{"d_model": 448, "n_empty_slots": 32, "router_bias": true, "n_kv_head": 7, "vocab_size": 14864, "extras": ["capped logits"], "init": "uniform", "init_std_qkv": 0.0321, "lr": 0.000628}
Below are experts of layer 5 (counted from 0) of a mixture-of-experts language model. Rows are named router (the router's row for the expert), up (a neuron's input weights, with its number) and show model dimensions 224-335. Each number is 128 + 24 x the weight over its row's rms, rounded and kept within 0 to 255.
Before each expert's rows: "comes after" lists some tokens at least twice as common just before its tokens as in all text. This comes from a sample of Wikipedia text that the model never trained on. Tokens count by the router's weight.

# expert 9
comes after: "0", "8", "3", "1", "4", "5"
router [ 68 140  92 135 128 132 109 103  99 128 117 174 118 149  98  69 124 142 104 182 114 148 146 137  90 104 104 131 128 142 159 143 132 161 117 121 131 137  90 123 125 100 112 138 145 112 122 100 141 137 134 139 106 142 132 111 101 126 110 163 128 145 113 140 144  92 166 203 135  92 127 139 104 147 118  92 175 120 109 149 118 152 224 141 145 103 144  87 109 105 109 178 136 106 148 141 111 146 107 128  82 109 112 164 110 118 135 108 126 121 150 152]
up0 [ 87 128 162 144 121 134 180 109 120 137 130 179 111 121 109 104 135 114 147 131 106 138 144 134 117 130 127 128 118 180 142 124 123 145 119 139  89 140 129 135 165 116 126 144 103 115 113 115 109 128 151 162 147 120 154 171 159 158 143 119 139 130  90 140 156 136 137 155 161 159  82 116 143 181 130  90 132 191 168 148  81 154 121 114 120 145  94 119 132 121 115 134 134 130 124 129  86 140 109  74 153  89  91 132 128 141 115  92  83 117  80 131]
up1 [108 153  98 125 146 107 124 124  78 116 135 137 128 144 134 124 166 157  86 150 126 119 154 135 135 154 146 150 103 119  91  81 148 143 125 143  99 139 109 155 117 140 160 126 144 133 143 129  95 141 168 144 167 152 129  74 127  72 113 135 150 133 112 113 164  97 116 162 143 137 135 109 139 154 145 124 151 124 114 141 118 127 115  86 141  92 134  93 102 159 157 170 158 136 141 127 106  77 129 123 121  89  92 127 101 109 136 149 143  97  83 159]
up2 [137 137  99  98 196 166 106 121 123 154 155 156 140 125 132  96 153 112 142 142 111 143 153 122  60  89 142 139 136  65 124  96 152 165 142 138 109 125  99 123 129 117 142 150 121 101 125 136 109 117 138 147 134 135 128 129 137 131 116 157 147 162 110 143 186 130 131 142 163  96  97 135 114 137 139 121 101 125 120 129  85 138 135 143 145 155 190 181 106 140 150 151 185 125 136 128 134 135 170  93  82 101  74 128 112 133 122  85 130 139 158 184]
up3 [122 120 115 163 121 146 151 126 145 141 158 124 115 107 118 153 155 141 126 127  90 170  99 111 116 121 140 145 116 113 114 114 112 114 129 114  93 132 117 114 120 116 203 125  98 113 100 125  97 146 130 123 119 116 166  70 159 116  83 151 154 140 116 125 125 127 146 164 108 126 147 179 127 126 150 168 107  91 126 143 134 168 155  93  60 158 123 155  90  94  85 123 148 143 118 129 158 162 124 135 133 144 116 119  88 131 142 153 123 138 122 106]
up4 [104 168 131 159 132 115 114 147 130 103 153 111 130 111 138 154 128 115 121 101  86 115 142 100 116 113 128  95 145  93 192 154 139 144 156  96 114  68 135 114 130 139 132 122 159 118 115 118 121 167 119 152 112 136 137 176 199 139 145 114 127 178 145  80 180  94 104 136 128 141 165 131  91 136 112 105 138 146 108 137 140 131 120  91 162 128 129  87 111 143 107 150 105 121 160 149 135 157 117 141 121 102 163 124 125 156 149 160  97 116 127 156]
up5 [112 129 150 187 168 196 147 144 123 109 143 160 112 217 102 123  82 159 126 144 105  88  91 132  98 146  99 142  77 109 151 121 111 134 134 106  87  52 145 134 141 116 155 123 133 119 113 140 114 127 102 117 118  87 142 112 115 167 131 124 120 137 120 144 142 119 163 119 129 126  94 127 137 137 135 176 139 165 128 159  97 110 144 123  89 121 147 129 141 136  98 155  85 141 144 108 124 178  84 118 119 124 137 116  72 101 137 157 120 146 131 147]
up6 [138 120 127  94  99 147 162 183  55 143 103 131 134 117 144 112 129 141  99 180 108 136 171 118 141 106 149 122  91 131 142  90 166 128 168 139 146 138 150 117  98 121 110 118 133 133  69  93 132 154 141 134 135 149 156 134 141 120 158 147  95 124 117 143 175 105 169 138  86 144 120 143 119 143 106 128 145 127 133 153 146 119 108  98 162 153 137 134  88 114 130 139 179 145 139 110 155 121 118  58 109  85 125 176 123 116  99 116 129 155 131 101]
up7 [122 139 136  95 118 148 121 109 140 132 134 148 118  95 106 123 166 166 120 156 120 141 164 157  94  95  78 136 171 117 100 102 132 160 133 116 148 135  56 114 135 102 159  98 111  91 154 141 143 123 168 162 172 114 157 151 119 110  83  96 126 141 125 117 151 105 152 137 121 140 122 132 116 138 146  77  98 111  90 108 145 174 125 140 153 141 127 154 141  82 138  94  93 126  84 137 135 122 157 160 104 161 116 143 186 119 101 100 114 107 166 109]
up8 [117 152  75 138 142 117 115 116 161 137 105 136 107 139 141 106 186 134 126 141 136  89 136 144 132  98 121 116 142 109 162 119 132 150 114 111 106 158 107 159  80  96 149 130  86  96 147 111 130 112  93 126 122 121 156 113 114 120 103 141 149 151 119 150 109 114 103 137 165 153 142 150 143 184 147 104 143 145 147 113 133 131 160 119 138 142  82 132 110 111 120  96  97 183 122 122 101  97 126 113 160 123 140 111 114 160 119  52  92 108 114 119]
up9 [ 83 120 103 111 116 149 120 155 119 131 119 127 134 126 106 141 143 122 126 155 133 131  95 137 148 124  78 144  90 102 181 138 125 127 115 136 124 101 144 104 169 119 115 127 135 140 134 103 173 156  83 136 161 151 194 117 149 145 111 153 141 138 131  90 118  66 102 140 115 114 192 136  78  86 126 132 103 156 144 134 149 112 127  86 118 180 141 101 100 162 134 134 138  98 101 120 143 154 118 124 184 129  80 131 132 117 112 137 153 139 150 140]
up10 [148 136  99 145 145 126 126 137 102 132 139 131 122 156  83 125 115 160 145 152 150 121 136 130 117 127 114 127 119 107 148  85 124 140 110 146  92 146 105  96 143 126  95 127 131 125 118 120 133 100 139  90 119 148  94 116 113 124 165 145 146 123  98  85 142 126  70 115 121 115 109 139  95 138 122 125  84 134  98 162 130 148 149 185 135 149 155 132  62 116 111 136 112 150 120 124 126 168 144 116 134 150 169 153  95 130 157 147 179 121 114 101]
up11 [139 124 122 119 128 145 156 102  69 121 142 117 126 113 152  64 182  87 141 127 137 119  88 114 140 134  91 155 174 142 145 135 139 130 155  75 162 121 101  97  95 147 131 126 135 175 151 119  99 110 167 161 102 133 124 138 138 121 145 126 143 128 141 128 149  74 141 142 183 143 111  96 142  77 137  99 118 150 116 126 117 142 126 162 110 132 113 154 100  84 142 147 119 139 142 149 137 127 110 174 142 117 110 144  99 124 114 124 116 129 112 167]
up12 [122 118 132 110 109 159  80 162 101 108 116 139 126 130  97  91 135 116 108 138 172 144 108 109 128  81 111 143 109 126 151 120 173 138 156 107  86 154 173 142 139  86 139 158 139 109  96 120 134 143 129 107 138 114 167 158 111 108 126 135  94 132 146 101  94 122 118 113 140 111 127 136 182 108 145 137 168 102 172 162 180 100 160 134 132 166 143 140 121 134 117 175 107  86 125 145 146  81 126  96 103 134 101 179 160 103 148 164 164 117 132 142]
up13 [ 95 128 117 175 123 168 100 117  93 104 145 135 125 103 136 125  80 134 144 135 126 144 123  99 112 112 125 122 110 124 142 116 123 128 115 115 100 132 121 125 106 111 109 142 121 140 138 184 119 183 145  88 157  66 156 123 183 146 132 136 130 142 111 131 121 138 129 197  79 116 166 153 111 163 143 158 159  64 131 155 109 128 108  87  96 127 120  84 137 110 119 119 119 129 102 137 124 168 133 178 122 104 119 166 127 120 151 118  73 151 108 122]
up14 [ 91 159 117 116 114 171 128 118 101 168 121 182 107 155 108 129 101 104 125 115 111 143 164 118  96 167 145 110 122 159 153 145 118 183 155 120 109 133 146 176 107 129 123 145 102 117 134 139 117 139 114 119 121 142  89 110 120 116 138 143 147 138 147 146 129  74 107 146  93  94 154  88 127  95 124 118 155  83 117 110 146 161 187 110  93 120 149  92 100 125 160 149 134 147 158 153 111  94 140 127 116 117 135 108 103 108  90 106 164 161 156 115]
up15 [128 156 134  84 126 151 163 101 168 126 115 162 120 124  94  87 150 126 140 141 144 111 131 134 114 124 123 114 105  87 140 108 117 135 166 106 100 126 138  99 126 137 127 127 120  92  97 100 102 138 139  59  67 126 173 133 138 154 150 150  98 159 177 144 143  96 127 171 126 156 128 121 131 119 125 151  95 114 124 125 206 155 142 141 131 103 133 116 123 107 100 125  73 121 128 106 160 151 121 118  81 128 144 101 121 100 138 159 173 130 154 125]
up16 [155 147 129 144 127 134 127 122 141 109 136 145 148  83 104 139 130 123 127 127 140 111 107 139 108 157 120 114 123 129 148 133 137 103 135 105 151 122 105 137 153  90 124  74 125 146 158 145 157 124 110 130 121 142 164 136 169 118 105 120  94 131 138 123 127 158 137 146 164 104 156 105 155 127 147  92 130  89 170 123  86 159 112 122 162 137 111 146 120 121 137 120  83  80 120 163 111 111  92 174 112 140 148 147 102 142 174 118 123 159 172 135]
up17 [116 126 111 156 152 109 113  88 116 139 121 120 124 125 164 133 162 162 118 161 189 113 165 164 139 143 115 133 115 140 161 127 129 112 110 107 122 125 164 156 139 166 131 143 109 131 142 134  72 141 129  92 115 123 172 151 128 162 112 144 118 107  79 134 128  90 100 159 106 140 139 134 129 141 154  84 174  96 109 168  85 124 181 156 131 124 143 103 114 106 102 132 100 155 135 114 128 112 105 138 130 142 137 166  66 141  92 108 178 105 128 164]
up18 [103 184 136 134 111 151 129 120  96 113 116 148  76 104 126 131 143 120 128 136  85 159 117 148 112 157 143 113  99 121 139 109 167 111 136 149 143 115 117 110 102 171 151 137 135 130 132 126 136 128 153 188 160 108  89 155 148 130 105 128 137 157 111 130 164 105 129 161  84  93 141 122 138  75 136 110 169 166 115 136 123 150 179 133 129 113 128 104 122 166 135 142 118 104 135 104 113 125 123 101 132 117 113 158 130 148 139 110 167 128 110 172]
up19 [101 103 118 151 148 137  89 147 100 121 171 170 137 120  88 150 120 177 149 145 114 126 140 159 149 124 107 135 148 111 147 126 114 119  90 112 126 131 138 119 139 137 145 128 152 143 131 138 140 146 126 118 158  63 118 148 144 165 137  88 103 133 122 141 129 115 159 125 126 132  81 117 121 107 131 112 156 104 152 164 110 102 150 131 194 124 139 117 112 120 141 132 111  73 149 133 151 138 137 135 125 155  97 168  87  94 172 145 130 109 135 153]
up20 [143 137 138 137 125 120 128 117 107 104 156 132 149 120 112 118 129 146  88 120 127  89 142 129  83 113 147 120  97 157  95  96 120 135 149 148 106 124 106 156  97 110 130 155 105  99  88 137 140 167 131 108 137 136 178 104 144 118 138  93 128 134  98 123 161 132 140 169 150 130  84 128 151 121 174 129 136 119 136 186 142 170 154 132  85 114 121 100  80 127 153 128 144 153 124 112 118 103 133  85 136 119 139 149 137 126  62 159 112 106 146 148]
up21 [127 133 139  69 149 151 138 114 114 127 117 177 115 140 120  91 124 157 142 114 131 112 118 107 107 111 142 144  70 152 117 117 174 131 151  85  97 148 110 155 140 149 128 130 122 125 157 103 125 117 134 100 139 120 134 106 126 148 143 146 132 127 122 169 171 117 114 117 130 145  72  93  99 108 158 125 143 117 104 175 155 129 138 131 153 120 160  90 114 105 123 197 104 100 131 127 131 174 111 124 126 116 127 194 115 114 109 118 117 125 172 125]
up22 [ 88 113  88 126 160 136 138 100 159  94 135 139 158 140 142 105 125 111 140 155 137 108 146 146 135 145 125 122 139  86 125 130 130 150 109 152 165  86 104 147 176 134 104 117 116 145 130 163 146 130 129  88 135 119 108 130 156 138 135 122 116 146 123 119 103 124 108 121 129 126 111 135 100 173 163 109 115 152 150 128  94 119 138 168 133 101 103 121 135 111  95 144 105 138 128 171 127 130 156 178 135 161  90 166 149 146 114 130 138 112 151 122]
up23 [113 133 117 135 150 129 181 180 160 138 123 123 134 151 126  99 107 143  93 147 117  87 116 126 129 115 130  95 147 145 174 118 125 163 133 151 127 116 120  74 174 126  90 135 122 142  92 148 136 130 130 119 142 130 136 133 112 153  96 104 102 117 130 142 122 127 118 150 118 116 113 108 101 112 105 127 173 142 146 142 139 134 169 113  88  73 131  74 103 142 100 140 148 160 152 143 133 159 105  56 146  75 136 134 125 121 159 112 126 114 107 136]
up24 [ 96 134  71 132 131 135 133 143  85 122 124 145  78 118 172 135 115 101  94 134 133 131 153 161 125 117 100  93  73  67 114 130 133 188 178 136 136 108 134 109 119 131 131 121 123 121 165 122 132 139 145 156 117 112 150 119 111 126 139 147 161  96 102 117 117 127 146 148 135 143 122  99 170 145 118 100 118 147 147 162 153 139 143 104 154 127 127 151 122 102 129 117 148 104 141 132 127 129 147 110 132 128 172 145  94 120 150 106 129 163 131 100]
up25 [131 118 125 160 147 127  88 106 122 125 141 146 100 129 156 161 126  91 112 139 148 105 111 122 126 148 122 117 121 121 101 134 109 118 138  81 147 160 109 131 107 155 202 120 107 137 154 109 141 128 177 113  86 128 138 151 132 111 170 114 119 192 127 167 134 128 148  68 121 130 138 115 140  89 120 130  89 153 199 179 116 132 139  78 145 135 146 164 125 157 146 177 105 136 116 159 113 121 128 120 134 125 126 130 147 116 118 158  91 122 133  93]
up26 [ 99 139 113 102 189 151 103 137 131 131 163 192 156 134 116 162  85 143 147  86  76 115  90 120 148 105 100 133 137 137 128 145 113 134  93 169  91 129 106 112 124 150 143 176 123 117 168 111 105 178 120 154 196 122 118  90 143 146  97 151 149 139 108 163 147 126 159 128 139 109  93 168 164 107 118 126 107 122 151 101 124 123 161 131 182 109 128 133 111 122 168 128  89 116 110 137 130 133 123 138  89 119 115  91 130 147 142 151 152 117 101 127]
up27 [179 110 109  99 110 112 172 139 132 135 121 133 120 115 175 115 184 130  87 165 114 126 129  99 167 107 124 127 119 123 143 124 122 127 118 134 140 132 141  80 155 105 118  99  89 171 130 160 154 156 112  98 170 136 169 110 178 166 125 101 114 128 150  62 102 122  96 168 113 172 159 139 116 126 102 138 130 186  82 166 132 124 134 100 113 131 113 124 179 158 122 129 171 114  77 121 132 129  70 147 170 144 147 120 111  79 147  80  79 132 128 140]
up28 [147 144 138 165 142 142 114 166 143 110 128 157 146 114  58 121  72 167 117 161 108 124 110 108 133 154 136 127 119 139 135  94 121  93 108 126 145 135 116 161 129  78 145 124 167 108 136  80 157 134 102 129 114 149 121 155 139 107 148 134 159 150 128 137 122 104 125 126 110 132 139  94 157 132 132 150 151 117 144 115 156 170 123 122 114 139 135 128  85 145 104 166  58 119 129 100 160  80 117 134 169 104  88 153 154 118 154 147 177  97 139 131]
up29 [107  96 128 130 121 140  91 117 113 153 149 146 112 134  80 147  98 123 126 163 142 107 121 110 122  91  99 110 123 127 133 130 142 129 156 152  98 127 142 145  98 103  98 173 171 113 112  85  95 132 131 179 124 108 118 137 136  80  99 134 141 156 117 116 167 100 156 108 138 138 102 115 160 149 149  98 149 104  90 103 157 123 110 192 128 127 157 137 147 178 114 142 141 104 145 115 147 139 131 118 106  73 169 159 118 124  83 129 140 120 150 147]
up30 [119  80  96 150 140 131 104 110 117  74 120 109 143 137 117 143 139 115 136 168  93 143  91  78 195 108 100 116 147 154 168  89 133 116  89 126  99 166 166  67  89  72 139 185 160 149  80  92 137 153 107 131 131 136 162 142 126 141 117 111 144 132  98 123  96 146 131 163 134 132 155 133 100 110 120 129 141  95 124 139 114 128 136 100 110 130 140 107  98 127 149  91  87 132 140 147 104 142 117 153 153 113 148 154 105 135 138 164 166 153 128 154]
up31 [138 143 122 123 126 159 127 112 143 161 113 144 102 137 130 135 118 166 115 156 117 169 131 112 188 155 163 123 165 164 135 135 116 135 100 127 114 126 104 133 180 135 120 150 115 139 132 145 134 112 121 122  96 106 111 132 110 131 125 156 162 129 154 123 160 106 134 160 116 120 116  86 100 107  93 110 137 146 121 124 149 154 156 136 133 111 157 101 113 149 117 147 148 111  97 196 140 132 111 128 120 105 121 119 132  79 195 114  91 107 178  98]
up32 [149 139 141 133 127 144 140 134  87 120 121 114 159 178 147  77 103 135 141 104 108  85 124 123 129 125 159 126 122  97 115 135 125 140 114  84  98 121 140  93 131 106 128 122 107 127  91 137 178 142  87  78 112  92 192 128 141 116 154  97 122 148 136 115 108 134 131 138 101 119 177 110 140 131 107 125 118 146 112 130 104 125  92 100 131 124 114 125  93 144 115 141 140 145 136 119 125  91 119 100 118 116 129 136  60 119  99  84  92 147 145 153]
up33 [ 92 175 100 157 160 125 133 145 104 158 102 158  95 176 127  97  84 170 113 125 134 145 152 130 102 128 148 149 101 131  75 120 121 143 149  96 146 170 147 103 172 153 112 140 149 110 159 127 143 121 136 100 159  94 145 102 119  91 123 129 142 129 133 155 121 115 134 157  96 190  94 114 126  85  76 123 133 130 135 109 135 124 110 153 113 136 132 143 133 147 124 139 115 131 125  91  95 136 110  61 113 127 145 115 108 130 117 167 107 127 124 104]
up34 [158 121  81 130 143 128 145 148  85 117 131 131 125 130  81 126 131 129 105 158 151 131 117 126 119 139 145 110 148  82 136 106 120 130 175 112 124 118 146 150 115  97 114 111 115 159 162  99 115 122 119 111 121 126 123 137 115 146 162 112 151 149  88 137 137 153 150 138 169 150  98 150 109 111  98 125 136  89 141 134 112 140 158 114 152 120 132 156 121 101 135 145 143 163 162 138 120 139 131 148 132 143 153 146  96 118 112  99 111 129 112 117]
up35 [101 122 123 122 101 137 161 167 110 152 104 147 120 134 165 146  90 148 153 129 105 139 119 117 113 124  92 112  93 138 155 133 145 122 149 120 129 100 167 102 106 129 123 154 163 101 150 136 146 129 123  75 127  94 151 120 118 168 101 164  98 121 128 129 172 166 130 141 128 157 148 147 145 163 141 127 134 150 127 109 130 131 113 105 128  92 114  93  91  98 124 135 148  95 128 113 141 146 130 149 143 157 124 169 116 118 160 116 123 139 134 123]
up36 [136 113  94  95 114 126  49  97 156  87 116 138 110 142 167 103 118 136 108 148 112 149 149 104 181 112 109 114 118 143 116 115 142 136 148 124 153 140 158 141 125 103 122 153 153  98  63 117 118 171 118  89 163 176 139 156 107  89 123 127 113 125 122 173 141 110 104 111 134 167 118  94 119 137 129 135 152  96 157 147 107 165 113  95 156 119 166 115 102 102 136 144 142 134 155  86 128  77 126 142 160 106 162 140  86 123 150 111 129 117 163 125]
up37 [105 139 114 140 124  99 146 160 173 107 100 114 103 190  84 106 132  96 132 128 143 113  83 133  88 118 103  99 162 125 161 129 106 161 124 124 127 133 143 124 132 146 120 114 121 159 139 151  90 110 117 132 145 119 102 162 101 113 100 158 117 141 112 116 146 120 147 149 145 142 153 130  94 137  96  90 128 123  95 146 111 112 157 107 113 100 117 109 128 108 140 122 123 106 178 123 173 135  92 129 148 120 131 131 132 128 141 131 128 132 137 144]
up38 [120 120 130 111 123 107 152 124 136 108 121 132 132 140  92 152 141 116 150 142 119  89 160  87 107 154 144 152 149 118  97 118 121 125 131 157 132 127  92 142 151 119 145  82 104 106 131 103 119 145 119 161 136 139 118 135 129 161  71  94 160 112  98 132 118 131 130 131 113 126 155  91 152  88 107 117 155 149 131 170 138 203 146 145  64 112 147 137 115 133 165 128  94 153 130 134 116 116 129 121 151 158  99 123  76 115 128 132 160 118 141 147]
up39 [159 141  96 136 100 150 134 117 129 162 140 138 130 163 100 180 136  97  95 124 163 104 118 136 109 148 152 108  90 123 153 112 120 124 119 130 130 121  93 145 124 167 120  63 124 123 141 142 180 139 116 111 139 151 146 123 111 129 152 132 118  94 156 160 151 129 111 129  91 169 145 105  99 157 172 158 156 152 147 123 148 105 173 122 142 126 144  84  98 121 137 127 114  99 129 155 116 158 102  98 153  82 108 136 138 151 143 137 141 101 130 206]
up40 [ 98 154  79 157 116  81  88 146 127 147 176 154 127 157 107 106 133 149 131 128 144 140 126 134 105 121  99 116 133 133 148 136 144 123 113 135 143 105 113 186 157 137 128 108 129 147 148 179 158 122 116 143 157 140  90 130 167 141 132 147 124 135  96 128 136 141 120 107 106 119 132 134 113 180 144 109 134 140 122 120 107 145 140 183 129 165 128 143 149 113 136 148  95 106 150 166 147 114 140 123 124 157 101 164 139 184 153 102 146 153 144 128]
up41 [102 121 117 148 131 123 102 157 147 150 147 131 145 147 115 137  96 129 125 127 159 135 116 111 158 127 135 147 168 124 128 160 186  94 141 167 118 147 137 144 123 141 116 124 127 103 122 117  89 151 156 107 113 100 125 155 179 161 117  89 132 130 140 132 116 107 138 110 148 117  97 138 114 139 140 133 133  76 173 161 106  98 120 175 148 141 115 106 143 136 138 116 181 139 118 157 101 153 124 134 125 170 110 107 124 110 146 120  90 124 158 150]
up42 [119  90 106 188 136 109 148 166 112 117 106 150 104 107 128 149 153  99 139 131 140 107 116 130 111 107 161 139  81 134 131 122 131  91 129 103 116  80 136 122 132 109 146 107 120 125 202 136 182 148 141 102 126  91 115 120 106 167 129 129 133 144 101 121 141 117 146 117  86 151 146 139 147 153 134  94 119 135 134 128 124 147 168 126  93 102 143 101 110 118 183 154 158  99 114 111 116 104 159 109 120 108 132 146 122 125 154 135  98 147 131 103]
up43 [147 138 113  98 133 158 117 136 149 150 129 102 137 113  99 129 116 129 118 174 157 120 126 157 118 110  94 149 103 100 143 127 127 145 127 121 152 105  97 125  80  83 112 110 152 161  83 117 157 125 130 131 116 137 147 113 127  99 153 112 123 150 118 122 124  90 160 184 149 100 142 115 139 127 134  63 166 155 115 134 134 119 119 169 113 122 136 113 120 139  60 149 119 107 116 139 141 152 117 138 122 121 143 140 106 119 113 129 146 104 190  85]
up44 [ 53  70  89 131  93 100 119 163 134 114 135 115 151 123 126 117 165 149 143 124  73 145 180 137 130 156  92 148  91 115 120 112 125 140 108 121 107 132 124 141 169 131 116 131 100 157  83 142 133 143 113 121 164 114 163 149 112 156 128  97 134 134 106 159 105 133 150 134 137 139 124  88 122  99 144 139 129 139 163 102 143 145 114 105 161 135 137 117 127 118 139 100 149  96 149 104 158 147 102 126 144 117 146 130 124 106 159 186 138 139 120 152]
up45 [102 139 128 128 128 105 137 136 123 128 112 118  99 142 152  99 129 127  67 131  99 112 138 135 100 124 144 123 117 146 120 116  84 181 159 137 155 122  90 150 152 119 148 139 140 137 132 120 117 160 142 105 127  75 124 128 127 121  98  96 103 108 129 138  98 124  98 105 134 141 143 113  97 152  78 142 118 120 150 102 152 113 114 122 153 125 133 134  85  85  91 130 130 135 147 144 112 176 128 149 114 110 131 126 124 103 170  84 144  82 116 146]
up46 [106 104 129 101  86 119 130  80 132  82 172 149 108 157 156 124 104 142 150 141  89 170 125 127 182 144 137 113 151 161 119 133 163 153 106 110 141 137 148 132 142  98 132 167 109 169  92 141 128 133 122 140 119 104 143 135 111 170 129 120 139 101 107 154 135 152 145  96 124 137  91 129 123 141 124 142 133 106 173 123 158 146 159 108 121 161 186  91 142 125 159 156 113 114 108 143 171 129 109 138 117  92 143 147 174 102 135 146 127 119 139  76]
up47 [133 128 126 102 106 123 133 132 130  80 111 100  85 162 130 167 127 138 116 118 101 143 134 132  80 113 150 111 160 106 173 118 142 131 124  74  88 146 117 131 101  99 143 112 118 116  84 106 122 162  99 151 114 158 159 135 134 111 126 135 141 127 164 121 124 113 152 125  99 100 146 154 142 106 136 120 115 141 178  90 111 155 141 147 153 143 143 106 132 104 119 118 151 151 106 108 125 116 121 126 130 161 134 118 144 123  86 158 118  84 137 108]
up48 [ 85 116 133 138 110 124 110  65 125 133 112 154 115  88 154 132 119 134 139 125 138 145 106 149 144  76  99 152  97 131 106 118 113  81 151 158 128 133 144 157 122 126 114 118 127  88 179 149 109 139 154 164 174 146 152 123 135 126  89  95 126 137 145 151 134 115 101 158 160 155 143 137 155 102 129 139 163  86 102 117 141 130 175 106 148 102 125 105  86  87 167 130 127 138 132 124 134 135  79 128 136 118 131 138 105  98 146 130 106 100 181 135]
up49 [129 148 120  92 142 125 119 125 126 151 137 120 153 153 101 107 140 115 143  90 119 104 155 121 136 126 154 164 113 179 103 122 151 154 109  99 127  66 137 141  94 134  83 112  90 113 127 128 112 119 131 162 128 154 157 151 117  98 154 106 126 138  94 182 164 150 139 154 121 151  98  98 133 112 139  90 144 108 143 151 124 143 127 119 124  76 140 112 142 106  94 196 108 154 137 121 152 161 125 101  85 162 112 108 122 111 122 127 125 119 135 137]
up50 [121 183 143 112 109 143 111 139 126 140 135 156 102 122 168 111 167 110 118 110 123 137 100 136 108 157  83 124 120 120 137 138 147 147 137 117 113 108 123 116 141 144 106 107 104 112 133  79 141 115 129 114 165 138 120 130 119 164 104 128  97 130  88 167 127  98 148 168 175 121 137 117 105 162 116 140 112 144 143 164 103 165 119 116 148 128 144 138 142 123 166 111 158 170 148 138 110 106  92 136 181 134 114 108 166 102 102 133 124 167 127 148]
up51 [110 151 102 112 100  96  58 129 148 123 101 108 136 123 134 127 162 143 169 149  92 120 132 122 134 118 120 139 144 118 174 116 131 121 110 153  94 104  96 123 125 130 145 137 136 111 102 169 130 113 135 173 150 134 164  83  96 140 116 135 129 111 105 169  90  99 122 156  96  96 140 102 150 147 136 105 105 161 116 108 127 118 137 161 122 144  81 127 162 152 145 140 136 144 143 116  99  74 170 154 112 109 149 122 127 131 149 103 115 144 121 121]
up52 [136  94 101 127 114 127 102 195 109 109 131 133 128 196 141 163 156 136 117 174 130 113 156 107 119 112 130  89 164 104 102 117 128 172 118 173 139  92 135 120 161 154 148 132 139  78 113 105 144 145 143 127 176 164 131 104 111 114 103  99  88  98  89 163 138 126  95 154 131 143 129 169 121 102 113 156 164 121 125 101 132 124 139  89 138 148 142 115 120 123 136 147  77 110 129 112  99  99 128 166 146 128 149 102  70 133 181 135 112 119 101 124]
up53 [109 126 124  98 118 159 115 119 114 120 126 130 128 139 110 118 129 170 107 117 139 158 133 118 123 106 124 113 146 137 101 132 164 149 132 110  74 113 174 125  82  96 131 135 164 124  96 111 105 134 148 111 113 127 103  91 108 122 105 124 140 143 154 155 129  86 126 122  68 164 138 137 148 157  83 149 145 121 120 108 160 144 131 114 123  92 141 129 119 117 125 136 105 137 104 189 164 142 132 129 135 124  80 134  80 124 149 111 128 116  97 100]
up54 [112 132 129  97 160 150 172 133  95 117 131 132 123 104 134 112 176 118  93 100 115 122 128 146 132 160 175 151 140 159 108 136 151 129 105 111 109 127 140  97 161 136 178 151  97 152 106 115 171 125 133 112 121 116 161 129 141 158  92 155 152 148 113 104 112 153 129 106 144 118  90  98 126  87 115 129 137 131 181 188  82 164 169 131 115 162 165 103 132 129 148 129 109 153 116  87  88 141 100  88 161 116 132 113 134 115 135 131 101 134  83  94]
up55 [134 123  96 153 117 115 102 133 124 119  96 186  80 150 140 137  92  91 117 149 133 114 141 155  94 118 173 142 123 129 149 178 124 121 162 130 127 112 121 134 126 147 119 134 114 170 112 165 128 112 103 135 144 103 140 138 137  79 113 124 128 124  96 154  96 101  99 163  91  89 139  86 147  79 108 109 142  92 110 137 155 143 146 102 161 158 108 116 139 132 114 152 161  82 147 108 155 124  96 150  76 107  94 177 122 116 110 123  94 123 122 152]
up56 [120 167  98 155 124 148 102 106 177 137 157 123 105  95  93 166 112 164 158 151 143 104 164 125  81  89 130 115 142 115 120 129 126 113 116 123  79 137 125 122 139 128 155 158  88  65 135 150 102 167 108 154 138  86 138 129 154 159 120 129 159 170 114 126 125 139 151 105 124 120 116 110 136 152 130 120 129 107 151 159 128 183 160 137 130 119 146 122 106 140 114 136  93 120 119  96 100 105 164 144 128 120 109 130 114 142 103 130 137 125 140 139]
up57 [ 99 104 134 129 138 113 103 126 102 129  97 161 101 151 103 176 107 116 100 163 121 115 151 150 112 117 139 136 111 117 145 159 150 133 139 140 176 134 143 174 120 136 119  82 134  78 132 118 111 143 118 145 145 171 147  96 121  96 137 103 115 136  99 112 146 141 141 122 111 163  99 124 134 142 116 122 109 126 149 143 136 118 159 162 150 123 141 198 114 120 158 162 108  91 149 134 145 153 130 122 116 138 108 136 115 123  79 140 129 124 143 123]
up58 [127 113 113 168 148 164 108 145 138 103 116 107  94 117  72 135 165  93 142 128 134  91 148 143 138 148 125 122 135 112 168 136 142 136 111 107 106 160 119 104 128 108 164 142 131 136  62 112 133 139 119  88 137  71 161 173 146 134 122 131 185 115  42 120 122 147 150 131 142 102 160 151 121  88 130 121 136 133 143 127 162 140 130 109 110 126 139  72 115 104  96 135 118 122 138 100 115 113 126 139 143 131 120 102 130 157 111 100 143 128 167 149]
up59 [111  97 116 134 112 118 126 139 115 133 122 134 144 161 150 102 131  94 104 125 132 127  66  85 160  65 112  82 103 137  92 138 136 113 132  90 138 163 146 148 151 102 117 103 116 126 150 132 127 118 144 130 122 143 131 156 158 129 145 104 133 140 141 106 130 149 155 157 145 132 155 121 148 154 122 135 110 142 136 121 163 130 149 142 101 110 116 116 148 143 108 152 154 147 133 150 143 160  80 109 128 118 149 118  91 109 135  99 115 116  95 119]
up60 [116 133 120 110 124 143 137 119 138 154 123 127  95 106 142 110 100 152 131 161  89 115  96 126 149 111 131 150 127 141 135  82 124 174 102 136 101 122 152  99 197 157 133 114 103 128 156 118 119 121 128 152 132  86 106 123 132 145 118 156 119  97 116 101 117 102 101 157 121 100 119 124 118 127 121 112 100 144 116 127 146 133 186 137 142  99  96 136 112 151 144 124 119 106  99 156  98 119 153 119 155  86 108 152  86 122 201 123 119  64 141 116]
up61 [107 156 111 113 147 136 150 128 157 156 117 141 109 142 110 101 167  99 155  83 142 130 114 148 103  93 162 149 195 167 143 181 115 169 109 101 137 134 112 114 160 129 109 106  98 106 119 134 195 133 196 161 114 161 124 118 131 117 106 104 138 105 105 130 134 121 127 139 145 146 117 118  76 126 132 113 115 153 112 124 139 151 147 120 110 146  78  71 113 107 130 143 136 123 111 122 141  96 159 122 123 118 135  90 129 120 104 122 121 123 127 114]
up62 [111 162 135  87 118 155 139 155 141 101 148 135 177 161 174  99 121 146 105 155  74 146 154 133 165 146 123 138 111 153  86  96 124 163 128 131  94 122 102 126 141  90 119 142 123  90 139 149 130 139 184  86 102 126 167  78 125 105 113 140 120 116 122 143 140 138 119 122 154 123  98 105 117 156 139 146 175  97 117 143 160 132 201  99 133 100 142 140 148  76 125 118 127 119 112 137 110 129 105 116  99 138 124  66 114 162 137 159 125 155 152  92]